Below are experts of layer 11 (counted from 0) of a mixture-of-experts language model. Rows are named router (the router's row for the expert), gate (a neuron's input weights, with its number), up (a neuron's input weights, with its number) and show model dimensions 0-63. Each number is 500 + 50 x the weight over its row's rms, rounded and kept within 0 to 999. Numbers have three digits each.
Before each expert's rows: "comes after" lists some tokens at least twice as common just before its tokens as in all text. This comes from a sample of Wikipedia text that the model never trained on. Tokens count by the router's weight.

# expert 123
comes after: ". ", " ", "\n\n", "of ", "by ", "that "
router:521561454578491527407502529577588428457423513443566563480469538476485509484560535543511444461388394466539583531556519409464522476583469411539544587594554470536549474470492480469592563428541501
gate0:427484515452429485518460545515554515473460534482484525494520465487480479468431435465454466478373457483507398491560489568595540439519419542510474526542474541513503396520542541468551614502414537
up0:543516501495452494401378592443482514475500484468489469441497457523523588506473515507480435456550463500442591461524541562498389448595428454461426622503577519456500546514511523447468476469480438
gate1:450539511553425459508461432471547445473456470539491440477596563523523558495541503533423320500445391473519450545467517442462445506448557597531476453560413517544539456498529461478473563423543477
up1:549487452554463486481504528530538502484446510541538515515558521484474549492487463515461471419457474500480483507500488555453530541587512537371548578592441462576501489519481509495447587457523497
gate2:548495483607518516533556549549472456483492553616575493517439551526471439490587481560509441512446492465407568566399499442415516489545540452534462510547521427494429520527528467521528487466543432
up2:480487496530499491413533478380469431422509452478405571399443482385498515436474538451454437475522545512470591456546546490505557518466391444470459424547517515522571525520526421577473530559548468
gate3:515461483482515549443566589498553539528609566442432521439543564523528468448500593478512486594390392543570449496461484485415531461547491568529514518540540508545511487491487449544464565503514399
up3:483490494507474510475548508463489547482534631567550540590529469550546569398490441477506435548485573525478523514585514533517572464552474431562571438500518541537497509493409395391438611475527433
gate4:585499508493503514454473470481488486511458541443459455463571506605539540521505546442514573473541461511454510531566519474423589468493540440510541566490516460508503534439531421498507440484503476
up4:445506489483477482439522463525547537521431465491529511526422474492552495610477434396432476365567516572425513467537551449537487524484521523430461552491532543494663527520564509553523376546435502
gate5:480629483529528530526462506563528474487422530500526491400450524531498533376516464493507483501479529485534459524555404473469559463505436415509451520556481509494546529469512497535470538497500559
up5:529492500512608534488463510520517510461428520490567521498613455534547487443535441484479433461558492483468560458495524492576483454523610471486571493474531517504486571555607475482532431509420463
gate6:469488574544451575527536558554528518485478473485516511515548504536492503392463496459543571531389517484539503536480495472424455512497532463523557507593468521448490570505432580450500468469510615
up6:482423486482456409416494481524530508513514499541474496528491441520444428509492512506442489503596409434543471565570483497482531553454574491505483475539444503484504607484628515462471477610497512
gate7:349614540612413611529495605543565544484542544484573504558490487455411466532511504526565445584481526500477546545562542566494440494499540488514475478468569535491448546544537450572463426454524494
up7:439471460466531484378491480533496537467530428526472445471531491441553579524484514479581529536464446504546470476554529464534465473508461489556490624476480503481513457509548465544612458471352446
gate8:509441485486515407506472574501566557506434606446393528507586432492422492543456445391491542514492446420552550541492497525479553502530558450538577493603412440502418613540415579456489449485613502
up8:544553467589520483553511585538525394489561540505492418462469473509485524463460437418422439464435484503430546578505507478431584483543538484472500520451530467534465546519489576622549535458504592
gate9:483495469512455512474483563576484442500546488518544495436434428414567513421510541458482473535515496531420526460425526505486540500482475525535525612548474492488544561542552521465576474396464442
up9:406547451541436535486509511543564447425473430546481635503548491452480520581531495416507477427465476456392511515454567513526483526496509525549472519490548555505525569480575465504509483470568532
gate10:500554476496469513550527584481489436541427499432536498444506434429512518531549421494519553559519499522583484516458403609519556479500551515565468486537445455561561436487534557486560549474530591
up10:535486513554500487527448537488451514449515513488502501505495602475392529504418453482470555507438498527543555450574445446454441519472580537567525507586528482458518516608563415442510532486491519
gate11:452473460533418545557559537552528545504361497563498537469452482498396457487552494523474494499498500470560477462547568404518550395528448465526446435513484454537516423503559419495611466610526401
up11:519525541495464446494541525477456420457480535452452482569450472465442399585511531433465482400430406502560548480573522514542525461525549569494485454515456528445495521608502479608437505460548499
gate12:464552469555504561528420523491571475525482512427456530501594607466496473456594472463501436561445497369484479522467512455520544480526497521474497514515547552430522502531502538545477582404478542
up12:486496625496541555354498477517460459570551521462547516514535425541462524456491579490488446415525572563453422447485421518539494486594463454484432546455538522431435525573519504553520429463488553
gate13:518553464568463458521507446493412578448535465447520480591494472517482427575497464511431517473519507516492505484497538509429557472541482554541543485558467469422543541502534524526460455467545511
up13:519538518524475454539472509574505496462450483524488467488584547436481551415512517543485527394431438521514538422574489567544596513578522419525543510452543497603485530447499427481502396465617568
gate14:424604540592548600505505504579480458522501578492522506613483533497465517567442450466573555440540539455518449510517421539549486531504451428499566542702550477524415509513522516545496526470509455
up14:466632438457420513548517487534493445447396480513519599573475413563453510560538504491572493401510538472557518505501454510529524564490608449467442501469519485520441472496469534384474559347592457
gate15:473525451573490405471519488547539437536490483585579466481414505543508531612532475523543474467500502471432608512532506565439541633539469486460545484493574523574523508490519474537567511522545487
up15:509487568558436460368562509510463415462521525440488484524495615523442557448584466563531496548446426493524476487454524468523489472530492475490596564435495533510602497478508534613445520488462480
gate16:465551523532514510418476570562569530450440547397576511455452451549522423461490497583529432503512473451537512501488486490555573517537411456485593488506478464491556427535438534558525495577525502
up16:491465410545440512548514523514528447507507633516439444544584508452479489512529512550530526490396506465562547526501522407459501473538434508524485439545439531575529474508499478450537496416501470
gate17:502648493493514502572462556518505520616582473478499512511481451511456433442561402446455555429505369605494443506536466492553407488384461509563379489492627494460491468481580423509539503490444363
up17:489491434400557502462458479509475507483539504540486493425618647409486395487495583476488517428504483514497492476405558593363531497495500478467465481484436510534505476459532479549525516566503511
gate18:514479424482481491489440434608378463543525516536503520496661474492399467456532525573559466410429545525462552427540587448517538484496525521529493525440531500568439569534484495543483524480537427
up18:578572560639597590501550541539579458488505507527501439431271456465475604360510471525442624516499426464481550450543566520518431527613532438513528600577489516522570557480549583518447422466497537
gate19:524579492538510484530485549408472506595556494500487479471489528490508429439500467533491473523497557546520430469596575476538492468482540399485462452503554445490482554415536470572555465487411458
up19:505529480472543517545557594543483494472454478521457582475500608498500468492506506529549526483423488487484581472499477459501523478570464540502509518519426521449552519514518561481449577417484517
gate20:433466504556542510518527545562489475540485571533562494505584551540483516506476537497497486473458444402508574560629601547507513536514450494509480504576503488524485530424467608488509564458507591
up20:523578533525505523434434440450569467554547472439588549506472482493499544445534464532515510527490445581418485555465498397519565457503577490548475523501516461460528539584525544457558475420549430
gate21:515460512545531492537480530484564455391530537439587504531515528507501528437430495442596555472463463535460451534496514467368564490503418489517530503445567506489530505476498509490564515563508529
up21:545490516532407457446443534557475479469479475427573511431519477495474597506508497496562467489483511570442490475571416587442490513518522507424542518527523475532458433432499473563494462430424483
gate22:418601465432468595411464477457477477432564547489514444540516481498495516616519482468516506484595487464524484444508559575543487464487474450544478535415490531432525465454537515433548528419544469
up22:434592550486494577531561503466457476522555502432517535449495514398520458538609495580498550451378437437511552523575474496453389496510502487510537550551505502432564497579559478462511556495448425
gate23:458431438592511548520427461633518501494436584495513541412484557502520546573556485401553430426428476456443566552476538530491588541492491553538539557538474468567575587555480472618484630544502524
up23:492676620600415490532521458552529452513404460566503491445501519411541508493498478492440420502435495528455577661494547430540521535443538517506521506461439449578545474460468494545528514499469558
gate24:536460487493462517549533588485467427525478473464548572527543488512581518439520515479530486537519603435429478525442478457386515436534506391436493543507412464418525531483512417494523520509505485
up24:572506497503413436458538492498448423538456427567503607445510438600595556436469462513424565505557466489490658578493505419489558586439452540488502512464476480525550564587383499497461545574482546
gate25:491497392506531506541512430517503505470473542494535465424533460504496526504550439536474436597474432532458571534459541571489484447452490484520513517507532519571476511470539505491489478503569400
up25:485499530470539552498530421543564448436501516467530462479524402503500535413495496478498485508578561567539559559412438366466482478565407519484576509490542433460558552556522508540489514490598434
gate26:547464453576556490521504478549512410525398451501505517531534495516475449506508468598464505493461449481497471556605444436472488411589423459417475568614478535463468562520429570476542512467493496
up26:484552456512449461457537428489467509494495444429491505498492544464433476497609481488550444516451429462612444505542513522479595579455464452575473540493496512479514438423475561468529492464509462
gate27:408542416477515453430469457452543563478461496589606566465505492528495428363489568509550501571532541553544419552471644495513547408437484453610482474529463547534518454434476414533504460524531503
up27:433550540518414432509441503570431537439488515534492561517547486470464446503564479529474467496357513520539523486464568483486508543487513464453548574420372500603518457462540458418510672481421550
gate28:543561488499439409499565504518472484479465482470532425501504418556489405544407452440488594530440386507525394464515553583527532497574534514476573586474585491512560448487452475424481502455431552
up28:451446510425543510545606544508550458470595552477546516581490562550557561415451476514478473542505489570552571468518466469391479578500493513468588486428560498552425540453475478469532509564539525
gate29:434483520535540567494533596531549436501485494605567624456527548561441524556531516569551477412446460411449568500405545495418542378392432536614560586438519444448559572466497478490548487420496433
up29:428522463507464596502463517538532484437499470476413555452470486507541494467522503462446525492540465500448391421587525494546495583473515585526526504484452423556461545546518516488597487449473509
gate30:549457510543447428460508525548540482442509528460486598578510452478388534428480528492574494479490409492427389461451582425512532463519518514564656478400475492595530494437507521536459513490553453
up30:399537548578491390462518544580625469432493554508508594419473443499519561491554508533550463463498411480548523506461477475488541497535538493492485517568525514574475448585519473530570610507412594
gate31:430506539508534475459519483470503489420588476537502516495543541499540531526482522420640459492489469507429363587372447459436553541562552507455513543478526405503471501483524499561601421477553467
up31:540565538444469498527472575475472455481548502575534577500462548493430544556518575409413442476436518501522450557542523482427362597605610488555526498547466509456550555539476530451501469465544502

# expert 79
comes after: "0 ", " ", "1 ", ") ", "2 ", "3 "
router:534470499415540544455417494624595462514395531459456496554460480587554504524443474570457502398545414537455515502561468450489507550591532520486464520425548511477567559440518474465579527441527537
gate0:520472513495547594464579453588495523459535542475502484592534653479437626487530512570584484429507549519532434516530487480499425435558526440488534544495503537552535474508536520545557547488549534
up0:535546444493456581469496442533583389467432541467451539526436524548513447402515510468482447345515463506486343572519544419534523402531479492544448550445564558524558481546503466549511465504480523
gate1:432490539496522434423545483494399524540471548431517529543633554490504503505545464483455466551501523515492436447522585475551538426487503513510554379565466552574419438471548496570509426570565500
up1:429502436505568493549559534562519514564568505484504444507506508593533438453522407546488499508536498627407477517430424503575447501490523454586542450551507422537448612503570521526516497490656382
gate2:573490484514494495499455501557405535517480589540484520544530525505489457502453496561398526564523495534487539545626540510459534598536466472491517534601446538443534477472439389609508602434532506
up2:408433462515396510478500544448558467573506655447517470505424484478515528537516491482482491404570529510475523534476455501466573448419474513630469566566532492485512467470478540475482544575470498
gate3:456526498473512501439475490510541376490523492580531489524497523529537565461521490519477467441462493559441589586515489514521538504517487527503474446436440469588601417556565484574590534520512431
up3:587436550500532508533423604548610528553484491412519496445509520501462447439496493442547534417555519496483477530674465472532520492599482440467517406417523492534564518506518503531467326577415528
gate4:569452486523485484456521411593457446429410489527522466526493569516534444504476489504534451402404517569529521493566495457587573495462543445532416572441480472537442564528585525469559467526464542
up4:497481505475517543489537453519566538556521533473488470474458511528443588382520447513549517494568539582443443512449464480524543507449502512522514501454471506474527535515545564555495406457550509
gate5:542483531469549545628451482501471554514545481487552426549495494419504532580512563559534470514544481596484533561492524547493484443560498525480507594570565535513473489480512482450451528432542525
up5:519555519525536559489468472526454499491474559453483512432438518509528519483532535470512534503611501508511487482508436383454476486503541441461530446481515562568462504366558493514552415458511467
gate6:442524554479504619504538422627578489473517541504435468423540441495529458436527521460547480486413473510486510527421427419552554546451508469542501504518482517469517495461548391508548501453433437
up6:469598503456451513531483544491512533547467515455551513547469523584441530437498479490474577528507559565526498467516475473616385530492527468542491484503593550534480529564561593517565567357462526
gate7:373496498496500495477508450456510505515456412516428519500521514527463515500535553516475493471447502550527461535446555392519564411513495515521478551490479510457477480430464478464484513413491470
up7:486454543502571558471486558641453474474610450535514539547455460462373585527519470490490481480483563558599421446570527495490510485602535457518566528509520534540555562519497505522562582526500474
gate8:523509537563469474470562511546459520442479507463511554532573539473566511428491443425484575500584504560500472461414575489600434609443603602496469513534460471550527590502457505429459521532502507
up8:384506471395465577480438542511502407531547543443516597482455526476530482616420563534561491440542468459462474486534485449458574480515447576473482620525481524527602434516515475574390566526538491
gate9:521473537434487557414460443482477517586412504484478515501476551477484516504468458555475439475448401439524522553493482508548547472471460488452538409487396511496509398410512513594530517558515500
up9:508480467481437518445530446523510553487561510508545479600448507557534561445547443469607489446466541527527452504508461396518469489483437512507472361528484536473550590425518491448471451474523473
gate10:483514486496523542484478505499525539548417471452399570608522481439368555513453459454452489472601454519474511499455579564516506509523586428437511503497507520603483426505502452549524430587483551
up10:572423478523611573490539409547572540449433549475487411527427621449532566448472490586388482492532515608506502510467439511467559482560477551511491467575563458488581515468489498523494533458476585
gate11:495541416503461489513376557522455456500461448474478503532539564488490452472445557594444554526497488499531558549491471465434575536508461445404581499435460523478484562434444530515486552459579531
up11:460520527477586538536489516431536489494494483412548538503480509460516487392526432419486588504556505546529516484492594521493397569459540488496526543584484496519489625510553502424519479503502535
gate12:503394545520457515428519422570510489405511511462558493377368488580530530453499477533504548420571475536401497521471465477533497547542487437468531542539582531533583449499530429466492499422525463
up12:451574530455551567459476509545554531486557449466489474520507457533465522477463551510544492474508557463376452500608508416552443520448486514551512629569568534465554473537382486613566485602524507
gate13:441498496496493584428494474495558502566453523575568501571553499583438520562522453458492530431477545502453538516529483576561511458546490393515536407528453529606500573486595546528477589509468476
up13:591419543482495516525476527496442452608524516526498540487520533539454569425565550545507556463570459483404575520541496403450487500465470513496489605457515514496532556581515490516524519478462508
gate14:557480559509521501479476451490525478499603455484473502581452495571524592525539428585496518555473432493444456494529575513496486535594488504435473524485584525506532476616511488505528511512507481
up14:429504486434534477606499445444542492568496525489420528533395501587514532500502494517489493518378515547500525523452354567565457477538597564479502480541462548527467460529496576531549520475596515
gate15:529501524444438445516491363379486542500427416508436429571556582492521526518503497562474526550488544504476413417492503504531545514416574440503511547464499517616455461536473467535554472445469521
up15:554436494444491597510489530564517488509479550430484503442538473611482523503560527553431467452456476399481531488477606599519497451543559432617433436403511524529485551481443499535439444460524534
gate16:463524566483478496483474386516517529514488575501540472516577471451473528512442476450617463486634485536440539560500605514559507442516437435482622500617432570504483461482532488521461423475468386
up16:405506483524561494542485518427519370519483432421486505364464455522486494477515518544404444473530510466487432465484488500463558477500493500491520446566416489453516589413532592603555620449443488
gate17:392529476484498558380458512518419502524572491508491510615499462515450475502484505471492420481570418556548542516522526483494427538470469488530387624517478502414534582389477535547469520493477472
up17:458589420554535515608506544566497468434437506502402529402446413418467570585516537567519542457543478461317449488448580553516548469512593516533429565401447474476484482487525526514488594370532488
gate18:518485464483536483458595464549542551504473544374442483563493432473497497481489450492520493493479454502471464571518411495451498489449510457579484560485486502524522511477539460534520558426536528
up18:423487555473402553365484502496524495511512486520527497483551593439508474497442583487499619441506492497401449535511538584472550466416432507563576563366548470474485507533525403448525477573413554
gate19:560509531512482454504550547549481559422479520563519439552543506455527587533468522515507532527551586503538449423480597506595392488485517462456482442592466475405504559462457495481537513516529542
up19:559538443497502491502482446475477501477454516404458558579484556543397558488440383473540496482481480489465536477579482483493492414410488441507538530500479542479564481455486530506512481438517508
gate20:460446474505490458466407483561559545540468542539563533483457416419505526437489491560509462488455495427594475462580517443427493446493435550501447537610491502447586479475433475502520506504494502
up20:517441475439624536471488456571563487490475539418532526487568552551525492491511456489565485474446516504455501546540501470500482581446493475465432548469523496595463451496482487586459529513544517
gate21:550397457539581609456497429495518479487423547497420538392586574429534451535469491591476499466585551566564586484513546410525490440511533468520487548514491508522527530479383489535591477481492350
up21:477518494475516526560490496480574505544420476322391535435568444529465499483454531409409507472616502529474515553575535519519518576535528405479487532433460486615485548515482441511514422391511494
gate22:492447523533541449374449492537538529454391585489566482427551418493504579544484403444549457548524507560533380513545460467493559483604475479518506532386469526560470580383495522446515490456350493
up22:524496395485458486545523615502539552493551486420557509539497552495499561388535528630557501413537540453511477460548514395434509518537485470455479512485509521505551530444477540536534527442432454
gate23:502427450527510528487413417523479533584532502541539545514468472484525567550524471431539492506450529509552493568509428493540449490542545479389549451450505527504573506470557539489535618538489474
up23:415529516413416583472466416568516466449502518559637501568524596445488487482383535468543530488554491499462541472522462491439501518553484562485554561492559495564565487566552487560393466420470528
gate24:438523593508474514465437403572475559472590539435494513433391496533514438510470472431552408497638433596396547462449508509558479510432508464522499548449520539489551445472524491517608399536491424
up24:444580464474460550386537523512496494524533484570475552506603433477444525513533485496512440453369445445538473538513477478552544432504505489507415539473592513500488504446507473474431579399469459
gate25:491585485387488547504522570554574476500453549531469486579349535536493495633456505528451477544465452457522504477610422525576500478559518513438463448558477530518544424461468497521523504451482439
up25:581432536468488442506510519402471469517484458434441530425454535528458501511399478469441482496500483504540491466545589587498625550473544422505420504463442456504461477547510542486461448469479607
gate26:530437511514588523542594467456479504546583578399479505459504495495471555429508503544546533476483549641421554471530500417429473419527517441497472586529572485525441488574449567517508467389460513
up26:423470532519536549374500493593484414486556523456479531464486467570465472591415445489401485505614411426537624469514536522570529515536453500507483464518562553593521458474499455486512556531619393
gate27:619418509501515513492468462557546459512482496417541557444470505614457541562508520506534518505572462514457587454613454420451504498361445418553527561523591560502549508493441503505449352498511418
up27:480557600478480526436517496453479483515438520486504448497494502462503421460424547451540497458548432603481442500475388462442476562431533596538523503444473514457467508562527476500497541536587517
gate28:480539503420470498499524375516567416533511462495451570614402606576461517569440431540540480514426497517401517529406523401483511501440470388430455560500488493390516455448509434486458523500540465
up28:536461510478469423441532524437559540437606495499421480449467562445444516472535501492578448548513444603513573458561538478486484511442480468556430505538525587451512533497492478509529513409499512
gate29:528438488515464575506479448505453477516518496455462440612434458444530454461499507476467504467487497449569463451444532476497512474509470424548446438487470487459375542480511417599454490450569511
up29:472426513524492504466524441483470475526534504488467564405514445505570579622479462478464531482508514515496543542546403479560503521430438448610561490553479534437610516490481506514555472484515468
gate30:558509548463561483518410543516466496570460590600561514502594539445491487518534372516541496425460561444456423539501463505552570418564430382498565502426493463457458503494541491458496584419510452
up30:534513480510581524448501495548513502560485488490441488446515485620453558513632490605384516458464472498490510562533516521494449490516356469546477516503478533436509527479541348525486548433506531
gate31:542537537512514510490532613407395466544477532543475501517565505491525522487488516417485491507532470473532508473538529462466508551519593472576513538464501519520545414569508471529571491424466489
up31:457489481453571531507508504475608511519388465469433468394490453508506556467470459541589469460616481465523543382564436491544519536513575531507521447467490540586485443502549439540425504430541499

# expert 8
comes after: " ", "0 ", ") ", "1 ", "— ", "2 "
router:447485458509525548528486466551554429431433585485429566549505572497563521407509496494551410449555511519383566519461470456439526617470547583447445533487476540585536506528453467521578440490565559
gate0:393526592502421527521583482569499464472585510532407551446449514483448529440518555535419495555565524548418494519541515473511503417363521538568450535435524610568476467524493369465581488466506523
up0:525664457536428486522479457486471526465421558456490543505565528515544497457589498379546385478442465445439507516449514495481589564450409558455445476428481475595484615520465565501489474436485570
gate1:500501546501426563420541507465465507512516506494516456522453446488511576544439464524472465560668404459462492476494445506526576553548534485449467463513515498475467446531509565531400573472451532
up1:595531516538478553492456474401483564397485519525476464433524475465470552428488459474458500563689502561542613545566616542559420480475455438493446544468482506463541550592514491582477548360477486
gate2:534450493472506483425553547435492445533509504547474464499574518490531464453471529472562499485410515476451501470521492528502509558462512494429430471550474492501603542544556470548584487475518616
up2:481507501549493564479504432472435484510536529552498444640523557512494563568527553464524614515507590533423478568530406566494530527483498412461540546592447455404542535522475570447562635565554568
gate3:497502578559532435624515538440476437521401471498497509555486656430521551477453502511470528476455462560501513488457502486534530518392481430470527407387533483482555550561491460529549498514520554
up3:400480550424492554453586503502571469530554474431476537467537470520494568456430592448550446484553446519435491441506513474506436536421540492510495580492525519572520614554483515511529426492478460
gate4:466555514475493405592470453485612477458472491362473463447550556531465540418492484488421440581516527541471370506491499537556494544457586617529471380570498532510553488498489510489505474529383516
up4:431396566487478431490484404513527509594460531465445475521585516499470564501458426466605483530561559499517543520498457473526438484638572443505511457435564526503541466444524547479482490444487395
gate5:469565548539507463587549427565433515436383446498518621451622487450461494513565475567651437533382536516391536473484537494401560512492467519472463466512470508491511562540523524543497476528545520
up5:425445475456578525479512441379456507450476515533510463607559499539549512469559466361533387512606554613420481526565439498534523503493475475431452475496535475523488432518498505473465513538509501
gate6:450480445503521477495528579418559431492450389588464566561440451508480576408501498560515490479527502443477557459561558546494568451567439554462497570510522501531571426540499531499591484526495486
up6:375484558507561472536390474493530506476473488498496553564454409527465580451584458364430556444562427504516460497502566520501460474425603458461453453577503523490615535519489541508576465458546492
gate7:499495545510509499469486451473534565545447505432425514533513546573499502382505473522470514563493462448474573549472438489539453576598503441548474505453534469476495528484582504432455374442457505
up7:528552622541487514530532481525493463559631557451619412543489514533461580365620513443483545462494467617521515451542379452540584514439472558579465535503525475502569449498426550446482597499544486
gate8:604490461450581488439469449511515521443494446530514567507507496535508550433497493526569451453558550344456525544516526543534515579491433474467447527530535529503565472401484399458530634500535502
up8:430489461458553509473437514457504572512536524442498436429457460452428469451528593528468446508533480539466549570531586519388554536524446492536538583496563451430548552435407515532494452438526497
gate9:503477605487578527462428333556565396556442584611502550512562475574484537411536523481593470421450519584492423489565440489477535592441497506539481509545478479488470484490510437483532443452506606
up9:481546431459488459420494418512521470490447518525535477498564472460460542541497472476545467504591536545526490513565479565524475539529508515482507469481655468444396417477499551461463531505474526
gate10:441517484504465516556504422484493464444460557502527591480521521526520485523559505462451542507504486590518529522510573501629501506473539464560439621454515485462524518519508473535502564447488488
up10:483449487556408506543528525542558465506571586408418427514520543521470486554506455529551515523478517540617541433538391448482537455497514540521614423527456582452504487438535566467500543500491411
gate11:504561414416542617601579452558568536473458465459474497517551498508483442503474479513450460515526546445520441421543404482539564490626526509512467624550583498524482552555568513511490560496471531
up11:521482562486489521488506509431508386500440432510474443564481488435475476486448557489552540446495494461482429543484473524485463472503550509462480467524514517497537554453528459501542460492527468
gate12:524505494516460506537517489564527436523566554433465536556524506489484616484601509531450528483452510588427460444534486535528564479348476483568539520531484507516562556517466436515432479534475521
up12:431438470567413531519466521604601456413483573405537433549516501539455564562507473533489384388438486535374495489489528390527565509556451461563472547591418506511443529588418501479504399495522539
gate13:468463549525510586519493516522516508488548484474484439575441433530503563470436521518617519530463516488357529511475576440402442515481533498603593610465642505503397614539487463502486467476562460
up13:472508519559581504490557517505561464478516481542462473478483570535458484367553590517595562498459425552511462548524571572530516455441528504559477585615439459445471466496444499445477494562486528
gate14:493594538497447533678501493578473579523456485460441561533592599489542503572511488384462488508473475672559536481468459499525423464564582511473502420458431491525506548564563516598473524458570475
up14:462485583571468419477488474611552375454539568517530456527543536465479518480527413522551540562487485500466399520506432437527528483484526505516503542539432515531475531503596492450522430487496563
gate15:497536560477524481540486479510575506536440474493346413547527507447592456510456504380548542617591497490436586495479537480520444461514497507542494506497503484486526497592543515382499565513551484
up15:409533519459491520474476455518496487448438483454546554509491514455509453400519506565596508505515560535449574472445492396427536468466524517549470480531557521470548555516484618467552520454551546
gate16:505534493426456580527513496568553498468564468419480573430512539489450544468478430531592518458570476410456459458490478581552542463464458582588454496499507507562552500474445514568540444421485514
up16:521429511508553551482474430501458455478492526475538442499503575513501449413488479529489473475414565535440571538509553510468507486513559606466450499510507456512498545502517499506550562460534494
gate17:498557519464483555436456435572517418494465508456568531499540448482430533383538496481453529458488472503395566419586496465588556510493527561464552552544422497516604405494531421452532537515421478
up17:480517470422438480477529480523504485426437467515558556477562486486512541472501530539543452552396555481489454536567397442468498545484466463527521545451436477514508528519556526548601536487543521
gate18:401430517500554503468445490563489584595471518508386558423560483457491523500474403550501554375512452515423528556457486536547459540509551446470485530570535523441485570556518471499394441428459557
up18:478511438517496545538496463490510439493447484512494466538493449525536544419493415570516507484509431470412490542456516470516503552458534494397523505489501517508491468500467518539458545367523483
gate19:542602529536470444410611526560463544499474494493477577487584490493442508576434484358397444588588557399512496544501421520503519550420546487516539497518463434522395576568477533543557429447484562
up19:398543460468419503594458635509485551478511498486447476420470541484537546621486449466513444512458481480523476423454543528547537510475595584398409412526450560559513601522505511480532409511510580
gate20:439424585534433441439502496420588473505534446489430532480541512520447495528449523480458622554516419621430508489498537495484547475458492472499428448506431529491624471419460590580533481548460479
up20:514423522481546397554492470567533460460456517582454443442454444496440495566481559504499551568486450465435486429529511513489365507452516527547464512547499522496510538514487397533525500517477429
gate21:484528522484537611477478419459392447519461546431537501522483523508435495495581577450407510538480573543473567623426501482505427504577532457536528535609447514480456531561427523368553552504521562
up21:545514520556468541494574491453571505443493496461480614489549610518496532449501530443423438407609527558519578496510514532466484523501505620512422472527579482430559579517462472559526561435539422
gate22:438509508591480468445454454543481481608461501502550448556500490433479484509449454511534437539510463478460551468476455567538589493499428528512439291574443546495505422379477464588569495467516500
up22:444511429544554482524469523481511455502466578507534483602536481475442524444615436430504488521465556461500530526532451534571485531522472521496516514598517483489498564475500428578521560405605470
gate23:494507500445470471443446619510487462437429457443514466564419506502408614537496515495463561538469539617494522512454486539463593482563563453439443462450449494546553527576456558542548425396427551
up23:553580529491445477498439418542464470558512547489576514518505510499404522510433449520544514465465493517495516473474566541519532521510446527494529504498581537503525434390601514593485508479434418
gate24:466495488573440551479523578631494476565584578527504548629495524501557517441530463507544462411462514503452522554459431505445428496463514567495470475483509518582436539416526511538591520484535479
up24:435488504571566533457518516525475442497501534492601491455560493489483517408381595392449598463657484586403523526516528518448498570518460520425514447584592491521516543593471534512533523548574550
gate25:425467520497446470419427529481464525512459462449419458489472511480442438529503486485471435443522425541491521513545442435494528482413498566554480513491530581433529477459551394540501453394491489
up25:504510570524479455477450430575562559541502518482544495403521505500488511418553493522510431575410462514468534494592549452480509560415505497459487543491410452501455458428494530506454428503507507
gate26:408447471486514496439514484519605446488451532509518494516468579442493489534522496447479446535455518516429457476574449498532522524504490491482533451442584505512560541561459400486546494592552509
up26:505464459514444525505525517514472544455426535517477575508495492497607503435477499544550373584476433500456474453481481519469525467616471457427535451422531539538491581508576526572502507462546472
gate27:476561468498526580390458517534566375491546464478523504501535405484444476462482502494521506413660499480395597482514515455561576564512572537507594540384554498548488444572487486585505453461468458
up27:505467460558552572635430563527541508429495507459532552441414549471462374374611504522567501432407596491426523596436499454529518458426504463499520541504418530513491424491478478459420516449534408
gate28:586533524485515524572543586455442515436430595466458404424614649439465502367607479390527488545493540528460555508484465491495471437511461485459513461546493467547574420584500541572512537502480471
up28:564618496583411511518535427540532492520398598506485478576466547453503512382526443577522396577567557595542508424498480487496470485488488450459468464626419522476397499474581419503480505508536562
gate29:454521507539524446499451462504429436483440485429500493559688535484574556492440412534514546516480459528466473464496501529583499482552589487462468444500420511484410545436586459545554539457514483
up29:555476450565490531571550498524587506462551634516503527599500482411509531427460475474476470449476498483479594447578574487483487520475546565526485517513411564501499465573398460552552452503493536
gate30:533551451535437416520465517453572420496508557477518474550473408527500429504415515608582447416494456435560470438538458487491560528547499463583524559416525451510533435491550487353423436461488458
up30:526495519502473503527490530514456504466519510442586503419466474482527427465476459467589435559519492525482517514478398463446435503530369514481559528505542559542440511601554452581449497557531392
gate31:493486568601531400515426419537518483553488457496498580495552446471544534444529582499521523503456506496524467542611556528521503485508413551545374455486563514487551492471581451429519509481496532
up31:433388571529466535513467487439509507495521532451525551527458458463519450474460561533436523522518540503518524473534503452513508544499546466524552540404475552497470481536550481548569417457407433